config.toml
hidden_size = 192
balance_bias = false
router_logit_norm = 1.5
lr_router = 0.00165
norm = "rmsnorm"
beta1 = 0.9
max_steps = 5337
Below are experts of layer 2 (counted from 0) of a mixture-of-experts language model. Rows are named router (the router's row for the expert), gate (a neuron's input weights, with its number), up (a neuron's input weights, with its number) and show model dimensions 0-95. Each number is 128 + 24 x the weight over its row's rms, rounded and kept within 0 to 255. Numbers have three digits each.
Before each expert's rows: "comes after" lists some tokens at least twice as common just before its tokens as in all text. This comes from a sample of Wikipedia text that the model never trained on. Tokens count by the router's weight.

# expert 2
comes after: " |", "|", " H", " was", " Na", " June"
router:095147155152155103130091109142181138140138143137174158096108129153127131124111115082126160142127109102138132127117124141125155120174121085129128169141146102128110154100209147154146065159126099144132144172147156137097117125153135076152135124079147115145118107093139128114109116121143159110
gate0:127093123146101039104091112151129156124147132120090179127113083133122109138102137126117102114106115121160158098128099141093162122100131129092117127103155143148136120153120100125103123141160112139123091101129131143129145123109151142134131120104156095124124137090116135119155138118121075070
up0:169139153202121099163141106119123121096145140105095156118134105165162102155125123101144136111117101134091112175093062101169139135144096106130106131127159129115113102161130174129104112127097107132127120165072160113115119132132138141082141169124116116154122126122120119148169118165087132111
gate1:111127054114135115171137121117148106152143140141118159130085133146111149133146110130124129112107131139109146161121131145113154156135147188110113155094108139097106128147104154130141133121102068097116096109129124167152146153156138160142089129115094133067170136146147153151129094125109169123
up1:108120111135105120108152092094135119113137148157132125082162120104137159134117141133147148114144159142139110128145157135124095121169101155173164129122128125127101096119119112148086127145086099158120126100127132120129120127160100168121128124152154072078120136101090123119154155140122090093
gate2:101120149107123095159123142145142119164125140150138149133076148074189102116135128168118093143133111146138142137095102121114171110127083100116131143112154133096099129091156142093171104158135090131100099113130149129170149129090136132121102140103115110117156116160146085144130096165135155130
up2:087115118102118180144116105099123161150151175109132108089137123136102145110198156128106137146148110136115106096140084145113129129122120145127150142122082148117135110139120127163111077159129136093101115162115125154095107093151150110143122104171148126106153149133101167107121119166130160112
gate3:129121121123182111157129138143139155104141115132101088146125103064135104133132105128156151131169141116143118140097092120094156129147153125120131101130168138167106083129139108132149090133162149146113122129098143129150142130128115130116104114133144081134090119112163149126159137141154079116
up3:109163133139102145151167138164164087119147127120111099120095126126137114169097123120158169146176129147118146155145126124073107112140131120109156155153152127114143150133150143132088111111145139124129119116128124090189150112131155139144096121126134130157101147129144184146131130157132123155
gate4:108106130146172114154106127114129110116101145095142120143122189111140146125122097177099104142123189134127128125099143132138108124127108128125119146123146170111112152112160128068118119148088091099135088099123115139165119086143130142092076107124136133121171091132125154131145122150129171141
up4:094135190131138132144114121102149118114125127143132208093131079145131118112093143151147070148127144102138094136137157182134113138147173129156115125157133148105125137108141154110147108131142132140150123126126083138135150193158083125130164182156122140133140127133173145141131146154132123145
gate5:145148158104132121156103138120148120064129111119098122141086122162089105142145130124129107158121148109152113106156119133175121131133117117122102116134102149119064127134160137099188100146122173139173107150108084131124156140176088140125106107092084185164127129127112163120136113085134184115
up5:123098153136072140066119160110138151116118102103131091081147104107091130112138140101144120120114088167128144124118112141136155123123098125154180182121117136107159108160156099127146134116155101151151129122122129139120107126104127128077173095119131139161137085152123144114157164138093114140
gate6:125101106159137104147139107108135151122157125125135121140138144134104125108156176142075124120084160126146187090107093147136161136121142127107112102150147144093131087138166151081107125126123147156186097129157114113163157122168116102133137152110099134130140134102127125108166125152135139144
up6:133126157120102133067176143165135117090100105151104144144103099138152144124108103116126125126118057120134112133156124141097119104085133120112081126117124117103154173144080138132097125110165147131142127119138127120155128121124168155121105102152120092119101113161132092166140125108157137147
gate7:138141147105158107110109142163132113151073123120114140137113172135144108130131126110146148141127121108134162125108113116162120105128154137095114113125128150159099163101111111136131159134149141070107124122130110139093108120140175135137125130127113127127131133111125176084149103117118132108
up7:121089103103117169125157130132145132122160119129107103147155140131112141157161118142137115093113159095113108147177138165149077117105122124141110129094158095140142127147140137127129092153112122126141138118189123080179122142168116139134131116154144075119183118141134137127164169189118144150
gate8:128172087122159078139119102125145141132137142097119114092090140092148084127136104137102113131103112145083121088145131096091143161128122119157131143117129109094154141146114103146143182203121142154138098118129134138118132147110188171131116144127146121153145131133132151093108143162156148110
up8:122116115121144138091124126154133129179139114133129136137134126146110136097144162176124120154169115111109142111148109133131132113109129084127165139147107098084106158137115104117134141140108123145135138109115154140158101107126120082165108130144149159126122096101128161152137133099132098146
gate9:133136125135155114140143119138163148106110120124115107160105112125108127122134105119122107104164147138138114157134104145116131100175127124121097173110092135125105119127097147109075132110124161132093109094163114172145093122153153137133109152112130156136167130176087151165169137095161116117
up9:099123108150133162120129142102125115092173169153131151131096131111126156156122135135159096103121100097103092108073118115096105145093104136152145131144110148184112133107136112149088112135138113140155122112105083139153096127149136109157117062138157126150100112159095120136107135165106155081
gate10:132100140161132152167062129147135167136122122123141118127079164152155122127150178164090086142131104118123099129100142148134168154134165110132158127128148127114099121112161163176130141114120088108132108165176130120108144123136102102127131136121084151138107081139137150173132105097129113129
up10:116136118119196121119114131136120136087150117116117126081121054183144146134150104156181153125160103136148106161145162098147142123112121138144114155114118104109118079168097133134173129148121133117130124152095137153116105119168159181145120150113107140140124112111147137097130143150144130123
gate11:143124112145141160120102141099146120091080119160142138108131130133156132144091145144140161140121108071115160091128118125140101154160094108169078142144115148099108105183126172127178129111130150171129109151155140131131107142139106141120090158148132133122115116132088146158127111092112143124
up11:119101109137108148116143106096137141096127114130121145138119091137161162140117068129119144163123126138161122137156181163102139125088128132098148082144139128190140101136100118152152140097129059158137140173126119125111125137138107133125133146121111178130124137100155131114122092157104095155
gate12:137098114108121136136124095106103141148137085144120099135123114144104131132145136109100137139086143116101120118129113129111155149174129141127081149099164153140113120121111111143130131163142132127141095128143106139144117159085172136143096126097121109137137136158129078119146146152090131129
up12:118103137143171148084191145163144130133132141163119122127081089096138130123132127157108087107153120134140147205097120086128151114140101169136164111117168161150135140104077145105149104114115125141111153094109128080174110135111144125138121071129138166162107146149159122125163132123153120140
gate13:152118151083109115118154118151108145132125114110103118153157120079128148120152185134123173132127149138147115130090094131106130184149152128132142133095150107110094142124123133116091112148136117140153104119095114139131158150139136096138119175099114085110121141082121115095116129128134156163
up13:110091162127104157111104164106132088122182127124137197133132179158103093119087086128124108167123113154096132095126137093140134148080113153090163115141123132152135163121151115167128119072111108122127122125160121192100141118107112109145088073145129154133108084159121154168138166150121129074
gate14:122143101124106123150136107144150121104125106117123143160120176087171149093114114143118109133140140104108154144082104119091134128089085114126113162102126132165140139098148146122157132126123097124110101148109104157147151121118139126108128122130164162114123142141119106081150135135161113170
up14:182120151100084074132146132125171139186115140153126125144104137116126131153120104161122119143091161106157082136104124130165139126144097134137113125127141144093136127118139125151105131132128132168143139078095116180111144116141124107135156178130137139177108096161122111173139134123105142103
gate15:104138098084136080116161090103142110121155164129130106127129134124090082133138118137109133156107137123153128079116094095103103170122159173085090110097121156104149096126081144104100141119125139104104080115124192129075158135115163150073095183093136116113098124120114130139141118106137150108
up15:095133116149164147117130118102138151102168151134122062118112165126129110151121131150126095160115135134140157139097157127117113117126114172120159088137124145091118103082146092083134131157112126140162124134131149146132102145134112137107103172105125141121092120149093103133136121132145120096
gate16:133137090133104113140086128111133142120154124119116107144122142073102094142158131161131157182132130114110127140104135134104142141147134130187108144141151138102100164115180132131165114119132118125126097098114123096111136092096104109095098104122147120134101126099111112072172102141147125146
up16:125104105110109114180154138144135119111125135149117149117151093137128147115110127108127106106102147103082130168152121126127186114130111157117142170058131128138128114147038100137112143122089111110126149136131130148109137122158157120139135146147083161135148124149122159181140156096151115127
gate17:126109138097129133164142170131127134129173149138134141136099178125124097129085097156110165121113157134166159130136120094118127126115126141168086138144126142134114126126093121167100158120131162133136072082123146143128109120141159146132120086159130166140155130136109127181144102109098151128
up17:087142121129102131173105100092148118177161125143138157135116107187122125103106153137090138110099128150143131100096124095123109137075116111157149149170158129121086129142118151095151129165145129131090119135175147179162125125113130138137145125155140143140131112136152161136141060095105112139
gate18:127171123144169094172135099135110160131155129107114169169129132117167169116168131140150115112123104168066118096144110136140146134114141121169142140117125120157122151154133145158130125151135109104099113091131115182160110133139128081119116151065094115101082111128134146131126114114104127124
up18:112156133131145106113193102126129155122154141139131136158135151113130166130140126155142142112141082111078154143158134128145147105115141114164161143128149133125083124171131146132101166136128132114086136127127130192125136134165128083093156120096107126130060124130175128127137112126115171088
gate19:143134105104088123166147139145168169153145132115106143117153178147114146136116171133109149124121102136149082144124130118105151154142144118129068130115150134123115135146129123130094086096106090138154073108103140124158117155140159144140091165115111118136145151148119135104160112155149081110
up19:132152128142102151100152136155121100111128153110141110136150168158145079129098116107133112136127120167114106141111157119128084137125089138087109150060114136149168147096109149121179130121133108183139113139120128143127128141139164119119115092061156049123080110130133092121106069126110120124
gate20:141139106087147118104155120120094143153109142100122103153133139136110126121117167099117117222104116161109124094147138156167110129101161132099111099139095137160143152149146163110127150110105125096090110137124077114110118149147165160095123141098102153100132101155114112113171130124101139203
up20:045120157158147130145118143123104118058147090146129169140149151149147142153103132143126131102187145116115166141125114126126159143097112121123133122112117134109135103126146084129135097108092086115133116112106127149095107100139150076103125111126101068147136143113142135167132120107140107082
gate21:149128140142122106096153163162115130106150127093107134135108164137124134129133161067107096141156141103140168116166137117127141154133142079168153125129127157109150168144126150128113115106213114119138075102113132112133122154125182104159124137097152129125107101131110154127187106159093115109
up21:112126169192137147143098135141117093151108119115092124111125112152166133149154155128120119140163145133125157118132091138151081136113138065201126151100148088136100173176168157114127101124181155136131121127090086099158098141150123103152145106082126138124128164130155133130154126149153136154
gate22:192087158134155123106123154138135139124175130133098123146119137125116115150126159120116094131143121148146124112152090150113151100127141121132149141135171144105139111148166146090159159159137114108129082127138115127128170121110103094063089160150165145154145126096120120141158130115118126123
up22:137167120089146129136129124131122107142145141085109109146120126190136117159115153095114151147139141135148148130166115132147139099146158128091135154130122135102137129137161122132122138120139134117142114134134152127127108129153111115109116131134211159130117124080124139161109158084106112171
gate23:146109157087142117144108146146132160094117137116086135133047124125121122134186164138150131104069114117127111130130126115102162142138145134157118141116109128111082142118120132112113140123157167144153111121135134175118098137114148102090133114136157171155147168171131125162139133135122125106
up23:115109117094118123087142135094115124143132141106114120091122146143115157126116162113113151138137072127181103122087137079061105114118147096131111127139140119111117157136126082125110136134152161116152136087062129133138129087145146121138128180084115132135124150114149132126118112142098144173
gate24:163119159157183117136142119125129103140151159090112091089167133150145128131112143100138098105116140085152145161131138150122130088088129142092165139096152139118095100111113121091116159115139110156091119107124134138112099179119174112133122122110103147113138159112084168129131148126132151067
up24:108125132144130128178123156181159135098111151112100142142102134128115127114087133139142161136085166096156129134069111159132122156130100165105109122107148157125130151083149154120147136157174126100106145139108138098140107130109110141132128090112126126146146133155132137140094116133157109117
gate25:134148114132114105135134120126138129119110146101124133122128200114093143151143116127091120156141124164147158083120092096107172143087129102145129180112126133151139122140179126105126104138127155120118085116159098128153108130141135136083122078099126139139120140119130177094151150163124149167
up25:093135112146144139136122149111138130153122085121140165069076145098139163122115118167153126136129166126098130141099105134103079109112138132144142155137122084161143102133161176101119136124124169107100143123176125146146167176083124100140150113155147078089143139164106112122116099134136120125
gate26:138114116112119128219111142143105138089146103135117080131128158117143137133122102129149105119140125076149123104112134131128153147127117138132135154118169122157094114133156115170090150136126118126116123149143127118098138093125119130070124086116132132115125145142128106101141143124105106136
up26:153097131082148126127159161137141128117115118101109124138125136098119116127120146144096123118115167133148132124127129067153161132134089127102108090132151137102086165093153156125106142164141114119148140121105115125126183111083100134168159125064108169149150141106129101119129130171118109134
gate27:126116132132117105147109162093129114109090117102095126141078167130156174155145123167118120102098154136165153092105101131142097154099121124119099130077171165117150154128112114098116156181095135136117093073185148147138119092141175141114103127097121123172144118190146149111129116165136139111
up27:115099155145127121147108118103109107100088125131087116172136115137113135151145153095119114124113189136122144130133089124145082124099126136103142136117134160137107138121122132074100162165073146163072131137183142148127148104108142158124117126108110152120137095144096129118081141153106188128
gate28:124148158136099163156102110151101135117159160107138158121140144117158149093111162110169141104143116156097111140117149107091130116115093139143109129111139099167122155148188162145111119148140103088120115107156151112086116136154124093114120109107148165149087142122119156157133104113127122156
up28:130131081142133131075154146115104144149112138105107128105097096165126115151131163125095112109140156110157147164163092140125162142127111111110194157101113138080146090129132126159097147128141090149120126115170106140129123125118153129123129119142110117129164096115134106091124108128118106081
gate29:138157116109124137147113152123147141176092143124126134103136171135108101118148135119110150141145102147147151121104167147128126120120087137091170111107142131096114103112124090119124115104126120114156105146087110109121127113115147140123102102109095100150126119120151134111104106115097096121
up29:140144142133138099132133105167138165066127087139123121140131088127128149120150175145100125112139090125072132111194108090131140122144153188108104100098110154163103106131108133175128124146153176158113133125144143138120126097145129133150114151120114141132123145153142078162140159155121157157
gate30:120119109145075118163115122152109115130160122147124154094094111131138118117130149118128138138128103155110069166117117110089240127149124120149169127142128080159101117118107112136192120141123112134133135115121153131151086102137141130128100166087102159169117135181117166166101143125154110100
up30:145130103150135112083072136116102136098158114115109126120092133126118108109117141107197133141124125118142123098103128124092140175123120111123170127113151092112127140109133157131099141125085097096127120149088101091131127112146145176148098068138136137153088121136107098115145111130124142146
gate31:125127179127112148109085118089103134084105150123127118145170175119129115134128158123128149161145160112143108107127125160118111139121162139094142098116170115140115141131171138173087150148110120112089099126103118153097068113141129086134118128086162132131094135131063137130109156095159168103
up31:113077127127125135112112152094133123102142178122156131113152143130112168114150103128163139146128118122137099117090129141124152129121161107090157094147174147172107149120149141138092151115131193113106113138133152160097148104117096111154119137124116126110127135120095154134116129126187131110
gate32:136140104128161180144114076100122143156143103121124173110104091162132130139125112101141124171153116168089103137111128111186173145137184114087139089151107099107100097156141096151135073083114147117166118141138141078137125144136123115110129134136139118195127131131099121085150111116161112126
up32:103076109176132164112159200117143119139149105107139147157130143068162115123088088086108134135086152127131119103120082140109128131087156136134183133111111125134182111092097129131113144106147165178131123096155176118122136128130154148143141085137126160106098121119105117111128154133107127075
gate33:158093117165180125131165140149126112095148110102112102103128135123157111113148151112148094154126170156121162128110120123106146117105113132125138103171165128141129127145123166122136083128126109077122109104111071127090072133136132119121105086092118122134121080150115110107135109118136118125
up33:145173139128089132109086111134111127129109148123141142149119142099128087167086111173173153110099120120115089160107133092145087128143123154128081155109120140084129148113127148096104163122139102153172123139122138120108138167123154121134101136138157118115137197111119168159146169127149147137